Weights of a small mixture-of-experts language model, trained from scratch on English Wikipedia.
Size: 15 layers, vocabulary 16384.
Experts: 16 experts in each of 15 layers, a sigmoid router.
Training: a variant of SOAP for the experts, 284M tokens, 7110 steps.
Below are experts of layer 2 (counted from 0) of a mixture-of-experts language model. Rows are named router (the router's row for the expert), up (a neuron's input weights, with its number), down (a neuron's output weights, with its number) and show model dimensions 160-191. Each number is 128 + 24 x the weight over its row's rms, rounded and kept within 0 to 255. Numbers have three digits each.
After each expert's rows: "mostly gets" lists some tokens that are sent to it at least half of the time; "gets" lists some tokens that make up at least twice as much of what it gets as of all text. This comes from a sample of Wikipedia text that the model never trained on. Tokens count by the router's weight.

# expert 12
router:151181108128141154107138133154148141147148093131185132114099142119167128148122144124158144127107
up0:141156184106105076108101154100137119094185150151138117146140114093128121132121087101131150131088
down0:088122149143193092084133169161146091082080134148077089133088121133121119123144143097179127163135
up1:112148129117073121103098123147119093133113119154141137141161169121119118118161134149080101141132
down1:167081118087134132126096074096095134107128145165126132144093105085116171177148110140136129146132
up2:112168053157107133146126118147111064164144131124124108144152140144112096164103102131135172114128
down2:112181121126135118109130137084177124116169117092104104133103107122111119131151104152055158141110
up3:138157100137087143151146098074124122110101155098121130118121111137176126146098133167132141136137
down3:130107115192137160119126145123138126119146133124134110173113126135127153156083125157087125126117
up4:101111152114125134124120116132137149180169133115119094153142098155160073139114132113102116110116
down4:126165149125120130155153107108107121122116110099133118091120110121142102127128094187141102092111
up5:116112149100120120109135097146137103166139120162120153190162090094097098126108142126113087140134
down5:118114082088101136144116084128126115138126153163094163162153181157139117129116156136143154123118
up6:104112102131166123132160095127136142135068114144102138156140116159121107101089166132183133146120
down6:114124125082144103131171084083172120116151103136165120143135161117130134117112126116132114082097
up7:165122139143126132144114116075110119116141125109096105140139148145146146144117146137104182143164
down7:123146121092148112145188114119118132119133140113099092143116107104113167164121141110162157157114
up8:092131153168145146168117131121098120133123169143121089123115101119104113122160085144116096109142
down8:103139097107127111122141116117173144104129147174129131144146142128121099137149127094126149156136
up9:116157123144168135135155104147135105094138150127111144132134081072140088140118099123098154132152
down9:120140159109106143148131175147124119118106139159100127132126078130125081146111122137142129125118
up10:141136149095139137118173111100134110134109106119096129103151117158126100168110154132121115105108
down10:108054156139160139192153150139119117131144166115113160120129130124126160118164109113188121078128
up11:143182138170138138123125048112149163084139136118114157136160100160160140182110132129099140146096
down11:135121142168154173139114106080157154127092146119129128163124149111136131143131114137134140101156
up12:106103111109114087121109141130106095128133112103138146115099138131145121100109139165141125134138
down12:101122137100126148133099138120163119175130089125120129115107153105090146107135100127138109149153
mostly gets: "The", " m", " States", " January", "″", " July"
gets: "6", "1", "4", " The", ")", "7"

# expert 15
router:129099130152146144098151146112148143131108113158137145117113159137146173136160080115141113097156
up0:116127162123094110099125160130145161144152134163147107145171117105156133133091162131161159138114
down0:156127112139104148124094146137102147127148128134100127141131118089135099112145126130136094142131
up1:091126095116142175152123109086134137086180156138105120129159113125082131147101134073087160144191
down1:122123107098138142147148135091114179093143078143113119110118112128125074145125152100083158140131
up2:069102130179138103086117101115107137152126133133127082126133140108122108142141137125149137105130
down2:113151112142169169102136131157127101116115148125100114106170138124121154131124101113131100126137
up3:145136160135107134160121117164152110085112130155099156136109111076148108107157151094081123134127
down3:137109118154092116143164138151085118129095120137164146124143105143120090132151101164112155111116
up4:056178101114127155100106139110102106145120089110136142104118099132145106092115101091129147133135
down4:100170132138133160085098135120139103123115145080148097080144142127121093092138161176155153163162
up5:140124123138172141132152113093155126149165105146084126151124093087092172116098147152146111123104
down5:164179138127131157127128168151172095138164109150109140155135099077137158101128150151133115116099
up6:164108144131108104130156173125092072091103151148079089125111129171164144140138141109075138131119
down6:103117129119092145137134130144118145094142134143104091156168127162140134142120146147108112091101
up7:108108106102134093128094087137106108149116174162110138159176091137102095157106106160145132108141
down7:121158100106125143106122158109135095138064162161140121131103102139137111149137125120159176162119
up8:164108115107126165131101132118120112111126125111114153110132130157134114113096072104090128141119
down8:134136128135120180069164114131141136150158163135133119136108133141147099128112109136077105154133
up9:109110149093146117115116130137112112127163125157088175111132151099129141134128169188107119125113
down9:069135081112106159126089150129138107136148126124134133101107133102152128113135127105102162124121
up10:164121145151141127109099103155128136133141160113105132122155118117132076131074135160140138179139
down10:125111146126142150121149113100123150128128135135144069144136136133132150139104139133103118150136
up11:127118121149113137130102128133096135152098169135141133141113106144135120120148135118138144138156
down11:174146087127134135095099144146137156141173112143184146107157111118167105197130116135087096147175
up12:115096134132160158071121108112109080113122159159122121133093134121114098157167105119130127144088
down12:142129156092157144105135079124087149135083149117101081144102102109129085151124142129124186170155
mostly gets: " not", " or", " other", " d", " m", " c"
gets: ",", "-", " and", " for", " not", " or"

# expert 0
router:134093090132141152116191141151145118133126123151141156106122146113127148145203118121126112097109
up0:123120117155116131146124119151116136114127155124133090187136120129165207108159132131125119107101
down0:154121175126143106109102111146184122125076098094133116126149102101120091129152085130143143164111
up1:087149143116112128193138109128083133091165137102128113125136132123123138174104108116117139078105
down1:137133144116144113145138106148149102081194174091106112146133116128113172142128089152138144104148
up2:120130170094135131146102151098089118131092123123151087172149090164130106141131163103140102105156
down2:170162154093119122149138116117112139110152113181147076149142094142112117143116185132129124144126
up3:101127122112180092117113162141094122123163140082123071131153138093133137136098207140142134119102
down3:163112135157136138103106137091134138133113099128107127135103130106059091153127157156154143110160
up4:118099163098141104084116127159102103124177145104110137128137114099107137109170139110158132145127
down4:142078115129154125140132111144182135133144136114113131101125156093105168116138151127115134124130
up5:101091165146094147101061128106095078121132115145140101138143136088121096117113142132113139154167
down5:090097076095142148115111149141144115129152104123142103123140103106152139130132161095128178081141
up6:135109141143187124109120115110149143140096156124125116143142119107134149113129151136136116145146
down6:123149135116130119093165081109134108152161140136136197091136122157144087190092148177129140091135
up7:148143118102130120163150112101080149132095113146116135134155114172129124132131113117133113166136
down7:127156164116101127108115125116146180125113118130120136124116146159138150105159129137155168145142
up8:116110107087136146165173146102099136126113118154101089158098117103120128113097117166123134153086
down8:126145165114133127104123114093140091116101150124141138123120115122175155119112139079158092131101
up9:135125142122139141117113143090122102113197118142140077136119106128149150119116152110086113150131
down9:131136141144104151137120137134107095159119144055130110136111128119109128092145144113142158162134
up10:140074132098113114127146111139101180098112094089085101162091082140087098129103134115107120125137
down10:119127108169146113069138145129138109090130123103102094121096107125127129136165165139183113108107
up11:133113136174149116136121136138137134096119138114116110137120111125194147096104135145113190117132
down11:127118123137141130141119173127106104129121100115129134159104139119154134105144091130117154138100
up12:128146138168154119113138141125125113121137111136118116120139144133101130139117111143159059158133
down12:105114167125118135139112151124135119121114149117116113146120151143151072130113129134118097136104
mostly gets: " B", " H", " T", " his", " Al", " He"
gets: " |", " (", " the", " a", "|", "-"

# expert 14
router:134157125126143138128119119164154126127165108112198133106124149108147109137119153120159131118084
up0:110119135139100096135105144096084072142145090184060087155124127148088127146083171155122123121137
down0:138130137149107136137109139139144174133127070130078089155151149114082142138106167126127153132162
up1:122130135134126135115137117162090117099099151114130118097124117104136132136121139153161189108138
down1:141126166136067144131126139179109125118093209135101115118140090133098097149100132205133170141158
up2:096125120132137106111116137099144161128092127168091142137134108105104126166122125147155115139164
down2:105150101173131091093129109108106151137140120156155168161152114145086158144168162123095148123142
up3:160158101138146100106168176107118115153114170140106128132157109174121137094161116129112126120101
down3:079182116117147160105130132102142112107127154095103119177101135149093128138135120129101142168144
up4:155153167104118156157127131124120134159127150106099146104113137122100142114151132157117124154152
down4:161130152111168151161134103155157187140115136116157167083106126147110150116149171140124114151112
up5:124153113155156135162152182098141149114117166136126132116158080175136145120106083134099126141137
down5:118138112141106122131120152086127152120157151166148123134143091109147111129100147165135120101124
up6:137114102122123129163113131141156145125171135120153121087127133162130101143146163141088141143189
down6:108097126134119162128140134131113131171109129110165122055104152136140135111131144135132118128125
up7:137125158078068121168127092091110125148114157153133151138151112111155084126141117111100135145142
down7:153065134089087131142122110074140125164104114092176132149138138124139061147141112114119155119138
up8:161123164137128143107130130131098146075108174094111135116159139097124103111084088134135096103156
down8:136124115143149122116154114103131094140099162094100143131133136124083093140112145116130145081122
up9:157151109127113151130122163096108167079184111105116144135141154113096142181088130153131097107124
down9:128150122117167168124177129081112115165129102125144152118116097126095121106183173152120145114121
up10:068098095128111102122097099136132084117144142103132116143164108169137095105110102153164176129120
down10:094134117106142101092137132107140112121124146113127125091149097078104120122127081124109086114129
up11:121129112113140138114108112137097082152107166123146153139113105156090145135117100168049092137081
down11:096115095115147101095120109124126074135097130116124166077086085104180187096110122136098155145122
up12:130165097109076128114089143178092043126117130133158113168113132119165144126120079121080103152133
down12:108110143120109140121159119134128137143166161106124158151141125103165115136134140129101159135117
mostly gets: " It", " United", " or", " January", " April", " On"
gets: "4", "7", " and", " The", "6", " for"

# expert 7
router:170096107118147167114128147161155158138096111145143151098111157121142151162138106111123112102113
up0:145115146082103125159121114145119162131140118122129103150137136143122139118112150152120117086110
down0:133088105129165075156142109142133164181131133094131140099126144106112135112138072106150113086085
up1:152162183128095114125125132150113145120143150155103144152127127148110168133123135119132121148110
down1:145156140128076191121127132119116151128173112123102132161124199161141129150104115090115130112140
up2:108121137099127189139101114086109121109167187112137127185128102129096110099140151117089165137144
down2:147145126133091124150130113099138124190093137092138142174129114168176158125121166161132120163138
up3:121113120096128139116129126110123127133133129100119109114110141146129125078107186101149125118163
down3:148110118148113125148123101150164150127093120133121093155108151132138123106160147144098092087097
up4:115110145089101120122143109158139122121149146145073112084140120088090143135136151117116173135165
down4:155159130150134091116139108178115091112116137123071132162137088164137148143143139158124128145120
up5:104127157133109111128118073109110121145128145128152122161120111134127068133103151156128089159154
down5:090099165097132156137136110081155129150065144151144113118124141099108135098152126135156140119159
up6:114154115176120091149169119119105111148148157122125088176101072167120139141122184163130128126104
down6:121143092101130131106147119099116142161149141104124153146173101121098119147134169136166142159147
up7:190114112091136115136118145143147121142093144109119103132154109130123147096077146152091091123142
down7:119142144129170131123121114135143155117116104100134125134134151112116155175122118125095111122174
up8:135106133126146128153139141145082095100142100137102120151130089126111105086137149115124136147186
down8:167106118151150156171087095153128132133116134106136143100152095160093132129140103090125120104125
up9:096128113128120095150108129132080106065150151119124110108175098145113131157120129097130116106122
down9:089175150163109133150103129097117179121166160114092155102122142119128161109131134105098137126177
up10:118142111161097100130102110123157093133114148158086142125152097110127126131158126122106124143146
down10:161115169100098145134109097121178135141120134103109108108139091108169121114127142086146148098091
up11:133134097162069154095139117092131169127165084154113122175127067099141090143145115146123114108120
down11:137125131122103119116096124132160141117144168125139152175163134140127169119147151178126182126095
up12:133128146136157124126171115114091160068128138110133111121122114115137147153169143148145096120148
down12:132088132187138129128148088148073091151152117124090099156157145162129141129125147092125138116141
mostly gets: " S", "M", " F", "N", " Ch", " N"
gets: "0", "1", "5", "9", "3", "8"

# expert 2
router:130159094156154139090123159186139146115085093153151125107093142125150141142154102097138109125128
up0:128168083134105131134119126118134137100141143141115083166114077150127081152145115107141162111133
down0:120184086106146142131085135146129110162100143153106101165132128139132126140120144137157074105122
up1:155125132151108130136111121094052140146113152141165122140103134164136117126135121163081153142143
down1:150140154121086128131146142125130135129142109140094133116106149146152111117106120129117141139107
up2:175103138161137116124116108116101096088125184125126142142123092120146120130142104129127154179175
down2:099084134131140114159144107080155084155145109087104135128137111181114117135113159103153117133133
up3:180118168165136104083095108127153115113129099122111111154124097126103128104118120123084157152109
down3:118113146092117142161134137129115137121103126080127181116125148138181084123110142122116150101151
up4:129098154127141141156074153169099093097108115107116128161147108159095078165113114088144046125095
down4:175121132147111130107045142123124113130160123172098134151164134150117128135139136120134096099100
up5:111131120116120088142098115147114098164127119091097102090132110116140099122130124126120133145139
down5:136181128153103119138105090145124129122128159114122103116133106136163132124138139108136105146108
up6:099123160121119139137133122122119146144161166122134128119129106140100125162106166111122143172129
down6:083159095123093135149097113076161115140141150166139157136149110153151114154114148120157127150145
up7:146133167132112126128150189098134110132145148107114135154142070139119121174076132122137126123155
down7:133112115126115126124133123120165115120126164102130100161112077136103157128129153119087128157142
up8:095157125119121130124100126143118153138142144103125147129139125079109089117126146110098149138100
down8:174156125142134082147100147163143161094180162121090111097132094118165111125135135131182121151151
up9:128113124118110136083126096127134093080151138156098090142145127119117078124098194192123133184156
down9:123152073112140127107136160186150070112185095128193131118104127141127125127147143078164069139114
up10:125150127152139118154130100067083138121165162103118141130133123147099084108147128140125093144125
down10:131162130098112168120144136098110141096075110146113154131137127061128104160117069085139146191151
up11:106124127191141121096084093147113128117126111090110121154136113135148138161161155153112162182108
down11:135124094154121088139095129126097140118166148122096184143161137146090176136149147132121105156153
up12:087122118136128169118164144115128131118161104154135074121099088081123139130100149170123133117173
down12:152120154102115101078126147112117099140102135110122133139114097165125128124120145129107096113153
mostly gets: "|", " |", " B", " H", ";", " T"
gets: " |", "|", ";", ":", " B", " were"

# expert 8
router:109154148103130175117212141148139153136130104167144174102062150143149145145119131133146133082110
up0:127182122127126097122111139084101073113148114165121086145132108118123132113137099117124127111113
down0:113153116138117125140074076112093080061110141122170127101147167117122153099177155112105128158124
up1:137115086053101120109121123109106137136127105118101150194114111154099105144131132141160158083115
down1:137125139097099106143137121168118132123124158083135112109142145085156138149136098111091139131138
up2:135151127153145114086108094168134112132095131133089142152120135107113130134135130106077148181146
down2:146145131129121108127089102121129138139100136115143170155139137101136152156102086129137119146134
up3:068117120104106140152136139128128122152157121104127147127153065164070120155134123107123140084081
down3:070135150087136115114116115156155178124116128132127084102141120143104174148097157134138147070120
up4:104109164119159136126112151146113141086180096130123124127115134123144157095095131106090098102141
down4:124139104159147154070118127136148107156145148110122135139116163138160136139139115098091117075129
up5:136114131147093100114168123102108156137152161127136138132129151129144093088162127124094131140113
down5:093133162145117154100171118131129120147153155136148154101166128138149113078137107103105146105138
up6:130106179155136108148097108119099142138128141131099115120120151118108096130113108136099081123143
down6:102130117113139124150097144127143124138108094157094126103170154077083123173159132112136120121132
up7:158152141133122121165115088146138121134139110166117079112085123143121100113145115125153149157129
down7:149078106097169151121082140121094139178107127152130132069085154161114158143144094126128150135111
up8:151151154174127141098088154122111137127139166113113093127141109132134106140082111122162149145133
down8:063151141136127166112142140092115138169137152126119118124128158113133159142137142112125138153155
up9:152096119117121108096157177109114136102126112153117137115130114158108092124099135107111144111120
down9:136109097125145111106154147130125136149088158120129090122142133181117130149114115135154158071078
up10:165154158119097096142119100141125118174146101186092123124140110154085066160069154107145092128131
down10:129149136120141141091118149162118141099142118107121124097165109150140128124111152143119106112159
up11:139163094129163166124130126093128160128095130136090132144105080139127098105122120176103100151124
down11:146181139152106116124145156118183084155116105176146122095154147144145124170122159116076126164127
up12:070121170112129074155141104122079150142136130140097096143134103113134096109127131138136128110115
down12:115120094086109109150134116111125097141163124099137131160134073154132089129137137151131164142115
mostly gets: "k", " —", " up", " name", " time", "end"
gets: "\n", ")", " \"", " by", "),", "in"

# expert 3
router:147110119101143164122171139125159155150166119139147163116115147125143152159141118127130116088114
up0:148110152123092107123098092124125126170147128138119142188154113132114127145115156165111110131138
down0:100109160144128145159120082139113172099134123126137121164146117124105129169124133144108111150125
up1:158128137153125144116084131136108158139144186129126112120153122144150173073128135111120129147128
down1:113141129137142151163122127129117074122182146168078099128168126134155147143109167136125090162104
up2:128133126144136110153138121150111153166118123159063117123109118146129145157102096145153119132154
down2:135126125126124126091139127134091150096167127095138139095136123112126076126143133123120160164136
up3:123117109107146082104120097105118147122153138096092113128149088099155131124089095126123124113152
down3:088079130092143125133154160133122132144119101098121128103121126096073159109118102115151115112131
up4:140177149130139090119137135111153135122134101167115110146136118127128109115098171118106107126153
down4:123126105102151164104136145153124132190114154123154106113160180130136118130070134129136135119147
up5:139120170128123109107117094112112121166082143127148115148116120113145125152148123107118121164119
down5:128134080113181117127159120078155115116123179097163138185130119108151142094140114110114124140076
up6:138141123099109094111140165116117107084148122167123126143168096107108117147142111107118114122075
down6:151144149127094105125169170127167101109107161135121091135111135135182138121160108164146133113114
up7:148168155112112113127145124075117128125129134124090115119143095161118130160117152121155108143120
down7:113184106145125148109134166154143152137134092106101188099130118102085155151123144086145093102157
up8:159125114131092119096113136143105148157081123128095129069096108125121088091166070124114155133119
down8:109119128118115103114087154162142149155107115141108139140123137120185120115143107108105122143120
up9:108108173134102071115155133125168128157155126104117116147113109141124121121103113143134132138122
down9:143102147164135082130104113122145119150118130160101134115128135177125091112102128149146114130083
up10:084137126123115120115079126114088083134134108161116138093105093150178157142152105073151144140104
down10:069134079102124094120145161128130100104153083138129122134111170122151075146152115082103127188161
up11:090140092111098137132163119069134116145112164097113104139133136164116083159172092162123129123110
down11:147123154113116175120121110110101150163086101122118143117139130128165078123170119125127158109174
up12:125129136101114157151141148162112079192164119095096152143120156101077111192136154126125128146137
down12:120116137138129141119133109146139097168156114130105156165123120140099088140088140115177122143150
mostly gets: "ine", "age", "ive", " part", " which", "ism"
gets: " |", "2", " a", " that", " which", "ing"

# expert 4
router:152175094153142141096195135154146168146115108171152143104111145167153141156178108109155134106106
up0:118130119105145126119133139100107100120105130138121081093164110091132141113138121133139135132155
down0:119095131096107120158137095134152094122116147155123132109132093148109130131128123122115118126121
up1:088126141138112139142170096173116106103117142121135097144118118105116090120148097108153146118136
down1:130140172136103136161127137125105111177101029130148144145131146116090130101147109138121141083126
up2:104126122150118122118139106146114161151151138157102141136149150095109159149138145130138130179091
down2:128134141093097135144164112155116123138116175163112123115114139156099129155119129067120143154155
up3:103134189125109131159154146142095108140146123132094112132135105081105111151096089113148085105066
down3:110101131164163139124143158113130147123114157124142144093102160139164135111134088089074059067155
up4:131095117124110192151142123136111161070108172116102109118158080111139136198073104175132175162132
down4:110131113126112106127125111141165106102099103154147155145141099125148082123132110103142164113161
up5:125092160101083116126104096163155114143129179125109119115168081075122107157104108138149095154102
down5:130177126129102104057129137133149115108112122143093153120131120095116125139095155157120166143153
up6:104178152165117146145120130123125108135158157097091129128147153089100139147052141126099130146140
down6:107117098142148118106139130097118129128133167142108171147152123102155155145121161072115121119102
up7:180128147128095115139141139115137102129164172162079103163153099154122131077125157168100090121138
down7:115138140116160134139135129107133112120121140156080124119143121109166175151153145079128118129088
up8:088086161128139164174135109106106115163131132114142132130162118108119123114105130153117129109137
down8:123099103117114131112070052110143130130115117091133163141141147170097139090160140159130142142142
up9:113134150126127140133124148091094114109171113090111119148152149111118119153156148139101117139117
down9:111130119111134147135084176144138176146140129104162112101082129156133153141168113089107124135115
up10:164120143125148127108115151173157133143120138083105112169156107088106102092146118169097132122098
down10:132146116162119140114081135149128135111129152140115096118122116107149098140120137140133099120129
up11:148130129123114142119113102175099149128121146128123121186105107131135119128128153152086111150153
down11:150141116115124139152111119093166156142124057140133135076147134114122099144081150116101098142103
up12:115117116125139092107123079153111155127160110122079112129148114096096088092096113146124149131097
down12:139148155140102172172078141164124124119117173107126092185120178114122119119137124127145131074136
mostly gets: ".", "'", " S", "S", "W", "M"
gets: ".", " ", "'", " to", "==", "s"

# expert 1
router:114100090120145159114184133159141114126137121146143155109126142108134154152190114126131127093112
up0:131136177076145132094145121087114109103091110141107159132133123107129147140166152153146129102091
down0:104110091108117109137141116122143120116125163105118182121142143184139120108115161149162123121125
up1:140088136119109108150109081105120182107130135187089117124148114134087107120146106111117095135111
down1:167100115169102107157125094136135131115103137158134066134125138123146114151159088121135130149141
up2:146135144159053112118116155095113136152131130115114108121147132110089112124125143143163165153142
down2:133103115092117124088119116126079127131114131122152133161131101158134150150178113109133193154143
up3:079135130155085123122127115118126071128129149102116100192133134091126138148153155124083149169134
down3:163137106124176137085138127134126143133148163126143132111107144123115137100134108199136144136170
up4:156092149119156154107121091136103077142103163139129124144137100100124134153111122115129146142090
down4:156066157137140113121153091126102138116128142132100153131156090120106162150076115110126145174117
up5:125174102130086098127129098132095137120113126152069129104136108137159095127108128119111152170159
down5:194113129137142103120107153165111119115122111148133174157132080117140152103133154142163130104108
up6:109120106145156154174146152100127083108119126145137142147135114079103141191090102150056158117112
down6:138120101106116141117111175099113156134140142146155134119163159140140115125122144119165158151097
up7:090140100077135146080132114103091135133144126170099113143166156117127100108125159114179139122145
down7:096150128127167128132116059109113128131094138097113087117126109140133119114144159117098097127103
up8:123105127141093151170149136152116131146099131104118110165130120134113134144105082139123118135167
down8:118140108177183156120142107112116101129116094165121116130087118083156128132157113148118143126130
up9:108081139134141105156070132128089131126134134072070097147112110090127126104104107156167107134158
down9:107135123104111077115089115153127141135117095111141107157121187133066129154103164094147151146130
up10:120143152121135104128151129113093135126119134107136117157114154096126125133108143121121126122148
down10:175161142121127163150136108175126177126139109142128152116101115110126138179141141121139102105120
up11:154066118120047080156117111122112150100150127100112110102191135154107108128111132133107155136144
down11:102066082091132158114111113171128143132099147082104097110130107112077106117095103164070164133154
up12:155184164131159096171143110141117130159118132094136115163160131094102115113144132149121104103141
down12:115156120123119154146110158117104156127101093141123094182095132125113110164105193117137159126134
mostly gets: "ine", " Al", "ism", " won", " November", "age"
gets: " (", "2", " the", " in", " and", " of"

# expert 5
router:168110090144138158113138154155153146122092103136152154103106153124152142165146103104140120101117
up0:109130152117061111135122078151107096127112144108116123128171095119101103101129105131132120143161
down0:119072126111094113157146134104112124111121134128128095127136162099133092141130099172120142117147
up1:131120119117145145163133126144097100110139153120116083167089115103156114160065123157102120166108
down1:130143177066073168134157129089121105115096086093132121137145117143134091101141154137144099103103
up2:128094191095115156103156113093091097151149129124076135145138123087105101092118121178144091130135
down2:112137157094148138096153113137099141127141150138093094124157124113112123146131143122115120123099
up3:132102133130164076110126147096060112105091158120159111150136091112082120134116103169141146166125
down3:150157121109113117132129144152148114122132098134140145130143121124137101163128135092155137150096
up4:098166130118135148138082098130112122139121170157064075089144118166144127118135153111092125159156
down4:138140148148122119161136125097101101130145180143134150115183100108067136147093148079130120136156
up5:130128151112113142156145143137128112141124142108142070163155141100174138134131148171090140126102
down5:124100098161155187131160122129175160138158134137155133130149113090155124104168162136130121125140
up6:129116059121105129165131101106102160156095121071139103137140121162127129111125116160154152106143
down6:115103162096121162162135077121126099159121138112165139102135156147134156117106147129143150102071
up7:120177117105105146170093113140134128153086131136115118134116099125117122135129127150097108154135
down7:130109137117132094130151111131142127083091154103147140059144148138139138129132157111128136134168
up8:148094139104125084138115151136119124133125133139134124113190148107133128080125086113169093108161
down8:126138107098126112126134123098130136141111108156142116121110149130113105148127147081168100116110
up9:120149094172116106148118168076110119153106120125059114173142125118102135122128111171104100156150
down9:111123093102153068147145112151093110125126140124146146149152115159124161126165101126087092162130
up10:095096155123099077152147086112124091145139142142120110164110120088112120123135177117072126176148
down10:161114181146104071107117127127163133119108135178113108137075155148130156126146093116153157140140
up11:162118131144133177088125078172145128093162160127133079146128129121122187124098174164131136121132
down11:133122119136086102137159140116132105104121119135150130147134114161165122103158088142131132124128
up12:130122118133137138154139173169147137130178125114154116166158128155105142096144126113157115141144
down12:103078136148139135157125160139108126109166121125202098113097122144122124110115129111137121161146
mostly gets: "In", " played", "_{", " is", " Richard", " continued"
gets: ".", "1", "0", "5", "9", "3"

# expert 11
router:119131127116141190094187163147125144135137108176146168113050158125140150143113119114149143100138
up0:140135156113173077150129107145122116121154167143085132164117126118093099145096156127110113134148
down0:103138146126141093186114144133090131103130161109093108135150119120130167186135168096119142100147
up1:121158104097110126121131118130117121123138122096123105107123117114137118076095102091148160113156
down1:147103113127110131143146119126154167121128062112130138088123097079108152145152111109121120113114
up2:143075144109134156105112127126099100118135103091123119129149105161163111091126118162092152150150
down2:105096144124101180095088118123125126144164148130140124112142124093096141132155106147109132109107
up3:145129148115128098159118121080125097109121114122123087124093101134141138142098150173114149106127
down3:130107120135119094123149060096090114132121147142096124164129068151145154153162120155158139144142
up4:137123145093092118139129144109111115149180154101122092151108115076130082104121139135079126137147
down4:110110152124132156182121133159127104098135108104145145151087154119150122145132098165131129124126
up5:158093099153118155119140091148154146118137169137125134136119139167085156139136120098109124132168
down5:103083129122115146122121147101119128119121131116140145107159158128120151132108160122133121143117
up6:121124137177095113169102095104122104107161120133082109150163156130153128157065116156112129140089
down6:109141192157128138113165108127132145120180184090108122149172131088110163130121137139129136141094
up7:113111161122088129121141082113168131096150137134128169165159103136142111136116156130140095114165
down7:109119116115175110177179077080156116120133191141103112139126147112113128119141120183127101087149
up8:087112150148122089177138113143106108095112196116086101105139114169100114157122134089139125116134
down8:100117122091164165139105166137116090142131167170061100088143165127086138147149143130118121108138
up9:096120144129099132091118167100111122128140138143113131125135118138135092101143115135108165133154
down9:112142113151133142149127110147163102163118136152138156132112165143132137090155102149082148157146
up10:138104116156109136125138108180102060079140112118082140157143141136094139153104159139148143144146
down10:114109124103088127123132087132168130129140102142114129147126167123127135102091124121132121119122
up11:107125116112100146162164096148116135112167159126075152143133121151109102108122149150123144124127
down11:144110102108140118126164129122105119130135135116153123136103110137105103127181140112139103160087
up12:130127170160113110109106126137126120190114124147139121139133111110133113130148143110142128163113
down12:127128100087160148094126143121139133127102137114167130120159116159119151140144118125159110092134
mostly gets: "p", "f", "b", "im", " —", "ag"
gets: "\n", " \"", ")", ":", " by", "i"